python train.py --experts_per_token=8 --normalize_top_k=false --balance_loss=0.00346 --router_z_loss=0.001 --n_head=5 --n_kv_head=1 --norm_place="pre" --attn_scale=0.195 --tie_embeddings=false --init="normal" --init_std_up=0.0397 --optimizer="muon_variant" --decay_fraction=0.448 --decay_shape="linear" --seq_len=1024
Below are experts of layer 3 (counted from 0) of a mixture-of-experts language model. Rows are named router (the router's row for the expert) and show model dimensions 80-159. Each number is 128 + 24 x the weight over its row's rms, rounded and kept within 0 to 255. Numbers have three digits each.
After each expert's rows: "raises" lists some tokens whose logits its average output raises strongly, later layers aside; "mostly gets" lists some tokens that are sent to it at least half of the time. This comes from a sample of Wikipedia text that the model never trained on.

# expert 68
router:129131146105084151117100128126145130156075142154114134141137108087175136173152106107132134108149103085143132153148146144151134149158134104149113183163117123184134134085132169133142161101164119130114098164153149118144148139143159103116136155
raises: " though", " although", " a", " respectively", " it", " she"
mostly gets: " and", ",", " &", " And", "—", " but"

# expert 115
router:129134154098102149102091119126098138149101138126119127125143128109157119171166116095158160092156097088141118175135144144147164155148130110110123196169132115164129134088135145134143141075133096143102078151158138128155148136143145091099142140
raises: " although", " but", " while", " though", " including", " and"
mostly gets: ",", " and", " .", "?", " And", " ,"

# expert 87
router:150122167108108141129099110118084131123103126129114135121145146119136142107175123109166154107109097146120128176134162142163147145143169091086114140157127076144149154112119104138148176092125104140110130123119130175122162144194061132134140138
raises: ".", "ig", "er", " F", "h", " or"
mostly gets: " four", " three", " million", " five", " ten", " six"

# expert 70
router:204127152140119154118097141148101155175098128152105143131155123128136136163165131092115171086119095125106117117123142100137135132155158121125092127152127108131126137125144145133149140124123133145122114135132122155117134124146140119103149140
raises: " the", " a", " his", " some", " this", " their"
mostly gets: " After", " like", " into", " During", "After", " as"

# expert 111
router:126104136098091140147126128139133137130109146149117073129141111136116143164123119147147110123160123086108110146133160169157117133176117083109111161149148078137144129143111157155157145135164116152109113113139148175131131146145097115120153164
raises: "port", "qu", "sburg"
mostly gets: " Ka", " Ji", "OR", "ör", " Wa", " Zh"

# expert 80
router:116100137105113123118105129122131142117109138156095113133132127123149122150162120106166117126139115115119106140170125125144149126174158109129151168137139121145157128137169164140157120104145108188103121140136143173151117144113107123160129181
raises: "o", "omic", "ute", "hel", "os", "ui"
mostly gets: "ug", "č", " Sand", "ber", "erb", "hl"

# expert 126
router:123124190096133138112088088165077114140115153160090122134155135105138148160139142116135148123115115137127123139152179137161113139158130094125096159158132126124138145143115145142153160083116125138101130122140130140103128134133144116132153100
raises: " the", " her", " their", " his", " Gu", "ward"
mostly gets: " during", " in", " throughout", " against", " across", " on"

# expert 105
router:141116166103072170110103099123074133124116141118120081111151121115132124151129120104139140115155080086125115159127134185162134171162120075108110150128158108135149138096123133126138138089157113129111106132142132144139189127140129122113137140
raises: "\n", "\n\n", "  ", " The", " Other", " Position"
mostly gets: " ·", "_", ".", " ×", " .", " Apps"

# expert 112
router:110108157095095132101130110156124123138133171121097098113132142123169145147139135123122127088145075117137142141157147165142169154152163094092071171159128095153136108104125169166143140102131128140092120126163149151118111163179112088105155131
raises: "s", "K", "in", "\n"
mostly gets: "'", "’", " Has", " Bre", " Pet", " Gu"

# expert 67
router:169098212085118152145118117149106143135129148133112109091137140127180142140181120112150156119123112117129100188141151144150165149138155082096115138155126108136126152078155153130143145082126108133085127131160145181131127133190064119133173129
raises: "-", "–", ",", " min", ".", " to"
mostly gets: " 6", " 18", " 15", " 7", " 16", " two"

# expert 103
router:127095170089082124137128097153161133157116187119108077129149136141169138139137113093132126121131104094110125174184147161128122174138135111139124138119168149162119098137150134140135146092156111155090121164144128135146105128166130122102139137
raises: ";", ")", " (", "al", ",", "."
mostly gets: " University", " States", " League", " government", " Council", " Cup"

# expert 118
router:155121120141092132097105095140117133135110162098090113139159117122157157103176170099115141125123133089112116139119144125125148135116142136106115144126143130133145115123169119139148142069125097149098122114122128141094133129148118118121118123
raises: " the", " a", " an"
mostly gets: " as", " As", "As", " or", " ext", " n"

# expert 91
router:136116164098089177116093099142111102139131142133095112127158104104145150150142092110123159102158118107119101133156119171123132176161152103093132141131138117163139132078135118140107136114124077125134099162184142171153143111131096108082118134
raises: "=", "\n\n", "\n", "\"", "The", " The"
mostly gets: "=", "\n\n", "History", "Personal", "Career", " Website"

# expert 120
router:167117165080134167085129114145114119164111153154130108103186109087156143124108111146203181111115150162132081175163145140170111133133132139130102169139163123134127157130132173129140139132141129165111118146167147148118133164183127124114175142
raises: " and", ";", " with", ",", " as", " in"
mostly gets: " published", " released", " held", " appointed", " created", "cing"

# expert 88
router:144155148132137118123110105152140097137139156161117119104189113128124159127192135104143144138114149136089115145140111172129128161152156127099091150146150111137116100128151144107127111097100102161083130130162094169135146157147086120088143151
raises: "uto", "uring", "hing", "te", "ur", "ta"
mostly gets: " pro", "pec", "ruct", " integ", "usc", "Pro"

# expert 121
router:140174162124093117153109103147126124132110157126124099108182126116107136123170121106118127127138107142073090164123147142147135138146149128128084123119131085130183110150146130155148096110136101162082125107139126162122111132117053097134136144
raises: "mat", "met", "he", "ram", "rem", "qu"
mostly gets: "op", "ala", " gra", " Ga", "bra", "ora"

# expert 64
router:133108145120116160108089114153153147146131182148094121122173137115167153139110133090129133130134107131130114163150126124111127140148120108096111139150135098153156136091126153166144181077175139159124114163147154113134143144148130107102149111
raises: " a", " the", " not", " an", " one", "n"
mostly gets: " was", " is", " are", " were", " be", " have"

# expert 84
router:167095186114113162130090114186105134167086151132094108121141129088136150132161134125125166110127083127143119135134158139147131144138136101112071137152133137128138112092151156141127153113155143126124120122137133125128147137139149115127150117
raises: " a", " the", " an"
mostly gets: " for", " to", " with", " on", " from", " after"

# expert 127
router:117099145122073188128110126157114117136100166114062124115128121124148131117135142116133130093134097118085134132142148153144176166140140093114111134142177101134123148122133139174143137089122095142078128137137142175130168137186129084127139157
raises: "-", "lin", "ca", "la", "g"
mostly gets: "–", " inter", " bi", " Mid", " Sub", " dis"

# expert 71
router:140058145080088181100120117132094114120120160098121111124141110103149137112125143116175143108138076096138121138149140137130124146132132127132106145153122129155132115116143148138151134111126135130058136147149125165126136127163104113115151131
raises: "in", "to", "ri"
mostly gets: " (", "(", "{", " [", " 45", " 54"

# expert 89
router:131142181109129161113076089156097140169103140145079122139144125087121148159150139138126185106141107130120130126135157132134131157133123098134126132168157116133122112114155114126126149120128116154101132145149135126095159106127150087123164141
raises: " the", " his", " their", " its", " this", " these"
mostly gets: " of", " from", " between", " during", " about", " into"

# expert 86
router:111138177108090150118101119125107117130147152121129089129152098139129151150155103105142122125125090096127114192148169167172103142150151064106122143146148139176116139102130135111110150104151104144083143142143144136116133117177135101121156129
raises: "\n", " to", ",", ":", ".", "\n\n"
mostly gets: "\"", "]", " songs", " song", " film", " players"

# expert 124
router:126125173102085147094109130119117132174141160152125110116153116142146145156184121103142136103140110102070103179150138103139159163196123126112110131131138130139129158075148124138159153101187133156093130119170109145163141129152108109135150120
raises: " of", ",", " or", " and", ".", " at"
mostly gets: " April", " February", " November", " December", " June", " July"

# expert 33
router:128129169100129169093136095148108142130135149118114099124171135147144124135161127125141192123143100120130111185156143141122119176109133105128104168117155100165125112092135134121141165121161086132113106146186131137145145150162146102093147115
raises: ",", " and", " (", " in", ".", "-"
mostly gets: " Award", " director", " Championship", " coach", " politician", " football"

# expert 72
router:106107187088111146126093131117097136139138149116118082089155118138135137150140104107158143125139106121100122179172134119161119166133148124092126140179130125169126133101143115119140127095146093158085150170143124147142128112170126128137138135
raises: "\n", " of", " (", ",", "\n\n", ")"
mostly gets: "%", " population", "$", " million", " %", "}"

# expert 93
router:099123145142118140123118130146157121131130151103113098092154117124138106110134095129137144137179130121135131155184158151157148142119121086105102153166163113172131116134122162140138137114151119128099124176129155160149127161127097098142146182
raises: "on", "ons", "ras", "ona"
mostly gets: "ti", "é", "í", "ș", "ém", "ía"

# expert 107
router:112126139108096135103113139112129153141125138155108089099179071134143156133122114110147161132139140127098102149135145149133128165142142099137115174147125110129137144119117134157133123081135099155075121132130113129140110152160090148094163159
raises: "ym", "al", "ive", "ative", "ate", "ite"
mostly gets: "eg", "ici", "min", "iti", "uct", "equ"

# expert 76
router:125144169126107141151113106141151116149104148138086079127178163123123122138169102128145150127159121137099062181129125167154154144144142133116094184153147089130124112102130118130181100129137135147130143134147149149108137163170131119098129126
raises: "vin", "reen", "rum", "ras"
mostly gets: "g", " York", " Angeles", " George", "ford", " Ga"

# expert 92
router:112123141093117134110099099174130106113122144149123098125181111110121137137151138112143126141118140115079119137126122126136140126116145117081109157173130119165150128137144131124124158075134097199074131131148105163147124119135040117123158153
raises: "ed", "ary", "e", "ici", "al", "ali"
mostly gets: " MPC", "met", "cc", "frac", "imate", "yr"

# expert 101
router:145104177070105134108129088124131124143101139144084123141130112087180142169121117093135150104145107127130100138179127143112141180140111107140134180130144131158151142094128138120163125107159148141056112138136121104146129095141154084126168121
raises: ",", ".", ";", " (", ")"
mostly gets: " University", " United", " York", " County", " States", " City"

# expert 102
router:134123172107085134082101088142121109153133155135092086104132126138139138123140120126155129096150112130108127138151140161151134159138142094111114157159140103155132121116142145131130129097136122170117122132180111133109153145162096122112156138
raises: "The", "M", "S", "T", "H", "F"
mostly gets: " \"", "\n\n", " '", " [", " “", " Released"

# expert 104
router:108112148074117132100110100145137116134126148123120097111169105140110148153130143098134132142124136106113120117159127111168145140160145133120117154137142079129159139133141169149084145120142103164100127129135117164114144135117057082126166162
raises: "ss", "fa", "mont", "sburg", "wide"
mostly gets: "irc", "OR", " Czech", "AT", "ür", "FL"

# expert 83
router:122139196102112143125103112133116139142125161121122115101152125136152126168133118096155128112136111079117133175168170138176134139129156108102118153165147117134128147091133145126140171059149130136075130124137132159121138120153138102138171152
raises: "\n", ",", ".", ";", "\n\n", " and"
mostly gets: " 2012", " 2015", " 2011", " 2014", " 2013", " 2019"

# expert 99
router:132113139095065196091132121131119125126121173113090123129138100128194140118137129117137138099146104087107134133159154111120174152127135131130123158152128093138130108108167146180159156085133120133054083135156157149129125124154112095140125141
raises: "B", "M", "F", "D", "J", "P"
mostly gets: " (", "(", " [", " sub", "born", " un"

# expert 122
router:131122171097102148121136121124128136146103182137126098115147131118149133142136118125166134126131115086124119161187143158143127185163132098143120134116165114140116134115139125131152161081150113134088120152166140154134144108181107115114157146
raises: "\n", ".", "\n\n", ";", " (", " |"
mostly gets: " 2012", " 2015", " 2011", " 2009", " 2014", " 2013"

# expert 117
router:156126149121124158086100079152136118163148138116108104126130095131130156115159131105127174144158135099099114150134133147132126117125182140113128132134111099129135141124181142130113121097126105195103096101137129138126159133151115138137146153
raises: "w", "un", "ta", "-", "ile"
mostly gets: "In", "born", "loan", "See", "On", "John"

# expert 82
router:138098114100144189090110094130143093134116120132122121133134083104152167147095136099126151127133137106107104116155143134131149119168137119103145124153129113193161161130135140136113156156162070122144100091150148132107116095166102107100153146
raises: "=", "Comp", "Final", "id", "Mar", "General"
mostly gets: " Preceded", " Genre", " Website", "History", " Born", "The"

# expert 113
router:128127166112112133105099134135091088131114132140099129091178122081156114147179078133141141125109136125098095137140122177133131149120173131096094149156142128157108094104152088104128150106155071155111128141175127118141145120137109141084180135
raises: ".", " her", " their"
mostly gets: "ical", "ular", " political", " significant", "ological", " social"